Weights of a small mixture-of-experts language model, trained from scratch on English Wikipedia.
Experts: 80 experts in each of 18 layers, 96 squared ReLU neurons an expert, a softmax router, a shared expert of 128 neurons.
Below are experts of layer 14 (counted from 0) of a mixture-of-experts language model. Rows are named router (the router's row for the expert), down (a neuron's output weights, with its number) and show model dimensions 224-335. Each number is 500 + 50 x the weight over its row's rms, rounded and kept within 0 to 999. Numbers have three digits each.
After each expert's rows: "comes before" lists some tokens at least twice as common just after its tokens as in all text. This comes from a sample of Wikipedia text that the model never trained on. Tokens count by the router's weight.

# expert 56
router:497489517519450482522470440550654544456517517424551460428490453564544480522476503458380502542552500474540497456365468416462468506522509516585577489522479452542518453514491515547522570512422544438472563485452564508464464453482515479511537592574537450540479548549491598525486418517398539531543513532560451505451473420479542462500561527435
down0:510591487469332446493545526479571526527482435542568514454506457523519472449474631483603515504490531515476519485480589492452508547456461520532597556452567587533461511550527539511446427530473572436572548433428523445401506566432485464522602494397517495412506487429583438502536537443531530439592539619496484472500510461488473498569520524470
down1:474421531506525464411553465479512521481562555490456524406549594462488463556518553442490456547515488500527543510425391521492485530547452501467554484492491512490503532578467449512546475530496505518505534483558492489420545542557490520446506495464478468663407443505469550440521486514543496400510474443541565430509514458460506461532467542529
comes before: ", ", ". ", "-", ".", "'", "\" "

# expert 8
router:534448519427382448470452534445603556480499441421391419529480481442532463446432537544487519582545457524506573404494482542542444492524496498526450433472383450538486498558487562527418487442552505446501554528451563567401411528504558460543539575541494472488435493567495457525526474537512523537488509422518549555487409515513496573443480515509
down0:468492531526430569588425561414534522517502481539411509525443517485543519375531433431545455515552491480457482450493510474545461524522530475467486457509424380509575412484637520514470474519509573476426536504445511472480522490528476553470533481485523495476486520562538517456568480524509501510475483530553438499473594578520539543538490482532
down1:521548572499511458504444537460433462513437442515578490610525460561537512454492541475542539524488492500520508534467586548557428521532495550507498565466458426507478569426493491472459497475457454476545577522543512438453507522491579624477524541542567503470487541476501458450477467475551485470454517529437462548586448558480465431524566518441
comes before: ", ", ". ", ".", "'", ": ", "\" "

# expert 50
router:547455485502467489498540485426492561520579496565512464479543494424512504508586408464516461405567442437488518421546563509482503490518445524538493596479532507455550564576503422424481473547471591486574454519416533444490506559517404383542430476525565467427563498578490438439479554541455478510452587396485551436596534466493528488573522587490
down0:568412506556524445533431511487547533567521579523549489537602567480453515527552448538490499522481539561613480466490534529564485429468448557448491517489667504384508529420586422505570555467462477525489419528522455461498487467559520499504508529458539466469456482469505509462548462513493428437555369550523438447568529405593544581410539528477
down1:506516461414507595497533524541461530497483536461526526462569583512453567518461524527458504527506468489425446496474490514460594578490352438358479406480578493516518556509516488493548503496441516563494400450504519561554459561417563484506527546438486496519549448527537527372522473500509560404469432544504485556488476539513501449509625509511
comes before: "the ", "a ", "be ", "that ", "their ", "its "

# expert 66
router:450549494492498524504532637489527521623536425541450489551500432579491474501583482550392519508453504523511511567450499508435491506423438438515507430412446545488534532526492538493531534543370507617542479466473465476544592566534500538483549521486436539546496524558501482600528497406521511629436619480493479439470520465552516525478579534578
down0:408531504527465435522445519535448537543507499532465510514488418451539558501498558459432434486468458550577531574527491542433523464465487440503451489474458477611561561471482476404487496489513504611500498512528486493434442489519540574468518490489479550559497466468502501444534518541476550473520548479441548547504515514548519460634486569513
down1:603478478579504501498390464469527504512424531404494516580534543399432500510483570512458535513418508533588497448561569538428543446530593446577536526491451558460584526483536460499521447426477507499563616512519433503459460469604495443537465502416506478362528432404548470468525571480491426587433398496454508590498593544436582570509504471577
comes before: ".", "–", "\n", ",", "°", "-"

# expert 36
router:482512480509588551410565356540470622543502483514588478490457503513476563591478478514518450503436514501417557539531526490460550472505513490502569541533468467472519407557475482509528493473625523528516505552471524499440597584458516515444452595530451516499539459494467570508486498527447519563489491580540481427506490548539523503523524534523
down1:509583560447449599506450511458557509523479490469427468484478489509518509581479456598475486422532481510477440481530578531442461565511422440484474479528454501459458517598483507433468512526528479465463446549512475489579453553477434358565571500485584471506507521481514431529443514558574427490523458458578415511489535415490521513508455491516
down2:559525539416452586446463442511489483530438505560565378527551453495389547443511522602457420441600518520514483462473493459476517456475490553438529516490557469465415447544530476600479458386539570569545508464518490566524590478477464528533394499474495539549598466642508397473523491505490539497502430593434433465551563496434487533579517497466
comes before: "the ", "a ", "his ", "been ", "her ", "their "

# expert 55
router:506521468459505564415459528543556594657513561465505580458553589490445446531467492488513474479526572471452481499389465455515491627539524511557530533487498617605427495483516539410626448512460593476500526427536443483472583429467452459435506447486485554557611518542503483438494419494566512567493568591482526469519545486588505491501499423506
down0:486503460531483518590556468419628484435443500493510566478425445526509489482540488442492593430489488452517509465586531479577536475520463505464387485439482545484503485468494527576436531493446520499493556473448457504483544524462408431433440527475444448541661481532528530518534521479502467477527496477479481471581475521584515579497523523561
down1:450494514518451585431437533450428539416565494525573487524548497451498491468562484494603516539480449482416438618515486483455450534446510476542518454531528508453552445485487517480517592597466564542531481472483551395449457552463529533480521501417537434480487492464517491532450604535587510444587501507533437495485473442529458565427549462449
comes before: "- ", ".", "; ", ",", "N ", "′"

# expert 43
router:633437464519514480437554531495501451532462590535587444503528394533549533447503458474504522519463494471515499558508423605483517496489529512502548495466497520470474520516468561447525500484452490440512476595477541471497533615481505580520393457463541491484501551563507528443548545522436487467556439472527554587453494462572470484429523481511
down0:477471535548468601457423523559505559467473502571566497454437434502556466431461468530545350473415460533461549547515620555573457537470421561512557612482478536564536518479562564518544531525534472434557537475470488542479425580482496466430443572521550442493535574485380458405514467466469521546514493428470456507550593522477462484575462476466
down1:460530507480571502504610550508540532519520518540495601543546549464419459394454516500588529586478577581571404495527542531541465558431454468450505494532485515446521473524461440521509509547509531518404517443452499506512615485417497422509440433464418503512460508591482560468499524480483468461518551556503442522599514500480643573462506455507
comes before: "a ", "to ", "in ", "of ", "as ", "by "

# expert 3
router:488539559452509504549481462503452439479556461500461561509479441450566543557473506424552545375481556427497412518603526469482472477426560530540587507556506568526513498519525449489495485468413541491493517530518530562491439557568460494561451522467595521449588583536462484410454381525477506494542547383419467564430614490512432513475489495455
down0:510438566483551476485444507527503439533513491555387552573527543401497504519492530504440517542489502583454479519538474464493441531493551494534576482554580433454489406504546473519490577584538569508470480543343502541574586488523439509608434420555542523488566501482538491571677443498574494468445455452399440513487517535490535479505442527419
down1:445480565490524507559383497426476492485473464567484480438469553476543540478502500440592502533445485495490492428534376568494564494446403528607440451521573459508407479511488513461434500603565425536482493506481479506437478552497466475529419584500436470494444493458476463507551486428474635493459553499552511394607464420469480460540667522465
comes before: "| ", "|", "(", "votes ", "number ", "than "

# expert 49
router:430545465463556492533531540502452491573562538507427472560435532491573519495511452597453430464411526541511487540630532483523546527567529496573464493454519566370511545478476574506400522498441484485450453517481451488465391469544509421560537509530429529587463535535543535583445471487491467570459583492482480489509433574453436490442523470565
down0:505503536528521541551496530409472456491472475460479439512498540459497501437510522458491511500512460492483482571534568512481496437475407483492435525580493476474482553513452515436435640413344556430525558450532457491481469582454529581503553478515567550405395622453553468444604461530535477441471500437559554533467503441564480560501578469547
down1:480490461480529493519510561525547615506574440467471446493435613508562508565446462537496498475439414513535392457510504373444493484458503530476493447556517534507492454485453440458492591419500575552455492628500426510477522422627444581403489453527410518471472542434568507516548486590442467530504481500469440515496577526550506473434466586529
comes before: "\n", ", ", "'", "s ", "ton ", "ton"

# expert 69
router:481505590522506507570485578501484588489482534479474490516518497469546449524425437461476493346393587516544500504423366547539437446439569468546572563544503452488555488562501436536446467509446576518485436571446504525500551445507524611486371424512439504477439454520430469549519432452533511545534444526505569445393556530580447560612436531471
down0:487540581459572406493527627550481525483484473457478495479507494467460523550527550477481486518522492411420535501430497524405506424436527540430504444464504532401529454468444454562465517510422521519543502483424531545484486456474392444443525381462534487474512487577523492522568442498464538567555579539547488549538562494513499537555434526535
down1:504472520468576523473474419550485472391530565554509515593403462444471506400537459497518514475480472481592449400445581536520431485534485657540569427476445552465448562550530530457541463443483445497466470550481486622460519490490459480524519476519520552469529467565510420522471376584479533467421549456526448490534566564522437543564506643509
comes before: "The ", "He ", "In ", "It ", "he ", "She "

# expert 21
router:536492556481436466558585504536502470422533461594583527498461475449516490488451595492472482516590543574409402469496476510460560523548463529530479608532475466594509498432503458565482536454437460510428545454461522552539434459527559508497498489470564417580420538476448504510467443559527480510459519538511524530505441400461516451436446505484
down0:482376426448538568571531459526578426459449555506603489593533506544500529472455551495594503481490477425454446581508379492470549486501561458546514522491574542414532465463507451539528447461494516473564374570494441518496442493571453465531528432505487475590499431559546494487479516461441552488428415412462434495446355458380502482496422559543
down1:495528595521482474497533488482453530515554559493411543467600521475495548414564555528496510508491473491569552493466525534449562511471534513444477564467579524442554522577536505609494507505641557458442534503508455507395501521475439494641562425473489469468528515535502571549500533555603459482395536511483463550507570436499510496523525478565
comes before: ": ", "\n", "; ", ",", "/", "-"

# expert 42
router:468538549553462487540527637532477485442517540451462438517505493525550444561526501426508576465506523479527461484514531552565573474427498560492577380475479492396474547496481500503459466472494574457521523473515534482655420451510521559516439379521484514455441516393529544509468471478500462509559471426452557528464474518524459536483525481509
down0:511478465586538496498382483450507559405510434476480497498552559372505516512454432448488498492456440533504539583453543442436525500434461554498470467575519440421471333553554433525501445569533488567461371536488569543440491558406539523556540536534454476468511512541476549517529414549491605521501478534543448452512569446478431576436446459540
down1:534500504516560473517580462502534483462505451445574514593543479502523546460433485553547423480436404565642460561563514572524482447481507452442497473535394552583482499595417486435517563514498541548520376468515429521518420514558522540565444480542531599626465524474509457484470521537537562451490511575500597484457545439440476563563532506549
comes before: ", ", "and ", "he ", "in ", "but ", "which "

# expert 60
router:503431539509548417468446535462510434438464456581551505554445445455477568406503455570563554416517509501522490533588431534490492502387420528533446553560454554514608499451501540507551467486417475496469439513508433561552498467480547539599457567443511515546503488563535555481478493394569512377519513457413478513550522482523465466507537466465
down0:559444489430396511520538498540454484479446505481486425472523453488424519536542501632641569542514487447479441479388549611582465458507455378430454485493441457393525444485468474523493429531537529498483427539488524446544505568538508537531481452498517473444488571502413533563511498499481502505550421544462564545561554532501461468460487571555
down1:585509482534578543473536434491491552602439442501482465555523541471444528460513596558532552484572585424517556534481392478487463455485506557589507494465529499528474453490438485578465501503606510482419530566525435469468524432525505534482475632440432470444602421522488424491423553549471532448502522501424419539447541349490538504433518517505
comes before: "| ", "(", "|", "/ ", "km", ": "

# expert 0
router:471551541532477476575538530504589429506484501587451467577471525503509498561481560559560482576472504522480595558469460408465490482460455465436400567596484437530562501592474457501409528547445386507583414539540587438579494512462548507420495471344515498463437474554485457493577533495496496515463530524539539475469414438444500563484476588578
down0:475495416543566458467539392406558451466443435586494468512473407490444498589593406544431514554548395478563540512420535470456549481520479505523548377497536508474485500495590562487582498509585492529548485513576528448510510500408450503491427452517473509452597516328477431554536549523565514395438559511476512493541581517521477538512459510409
down1:490473502531499477494483537555562516467538487537563422571501517430488653513524405429469576526469551445551470541447427401538487419521506562588529472565518602529576494486533577479494503487554573562504505523500437531585538494501465544531538521467480438571522519541395522424445470483511513476476541509578453513603505415525536540548469464538
comes before: "-", "\n", ".", "th ", "–", "; "

# expert 38
router:453531461530573538438561542536507530464515611441515499568526453438466573508442497518500512536550503476525463527438455493445485450436420544527431468555483486511486518511517563589521610409423518513430469595559547488469485438532502529567479504498452581483476536613511512572398547509498466533473495460549549427607454524475549444532594550515
down0:478440530487516501471508438474524545434576435490531506507467459474532472533496462529573489510524575448416470550513479423423523508493510447467431434404459540488503533522523437471509502467457502487444532437476473485542583522451471407442549559386516519532438468464509472409519498495530435405555405525518570522337577548465414549474581447456
down1:573629458454515475459508556477543487472426391427525460455523511448495548513465439486515567596539455560406525612499478579426540529565468491593461489489536511525484485573448453474416501475427452489471527530461541538497563461487389544435326495417548433471438557479510484438464440521446414550461513483528461514465510564506514431504555478517
comes before: ", ", "- ", ". ", "'", "ed", "en"

# expert 52
router:498503443472484484503485505454593532586537516420446544448432579416579460481445412464458489511552516491556385576416542530491474415588506506500548445500464523542451426523457506495445412510505548611423502476555474511445422473557458514572515553563535602551486476428541580495526516473428479448531513430467473412547490544474535449454445498484
down0:417503448437431448445500484471495526454547437444473532504539469480493595441492533545536578543562434416489433613459487522558506528474494532585544528455640545501484505525513498478590443585486423436555569513505572554459498485505561485578549536524464462406456568441452498448503466439456513461519484543462450532418455437493429416462477531463
down1:551553564492551524529507474454562553506575386501453527526576523519510435523442544444506565493535511496515533586435483525526410503605499515591503489590403535534477512450513521521488501577602509511504585484453508506434498505430524560539641466461475469569524521531527518582445387547512483504422541545543400481553534613534564483525554520510
comes before: ", ", ") ", ". ", "\n", ")", "."

# expert 20
router:418548468521568587534509481481485540505594458500532496506501500467506537563486481383554411533478430555479476532433413479614541573532479484558554541494482508571477517511439459451530595401587521463619569470560418422555457518482405480531478532453534448474481542478435431508547524506537576521591515473516560574482514531501540500550475552465
down0:455452502588562538380437509499470462496504532562523499512513593562521561465498552516513525549498547599525526417475561577470490478453440486521479484499447609578405536499499565614505590570529558502478539498510551526478344461541546494581513495506507531471479448532510474526513598482638526535491484435530539548458510499545614507518417458461
down1:444541488575427436539524419487496493428584457437576465554512521531446472502470474426458492479494505475478480587508428441496453410533521498535516600596478527458480465579511482523516538490520469510501521532460499575526533550525543502540467468452550494546513478584510551419456482460523542613441512500606409517557474562524510477419443374547
comes before: "was ", "to ", "as ", "in ", "and ", "a "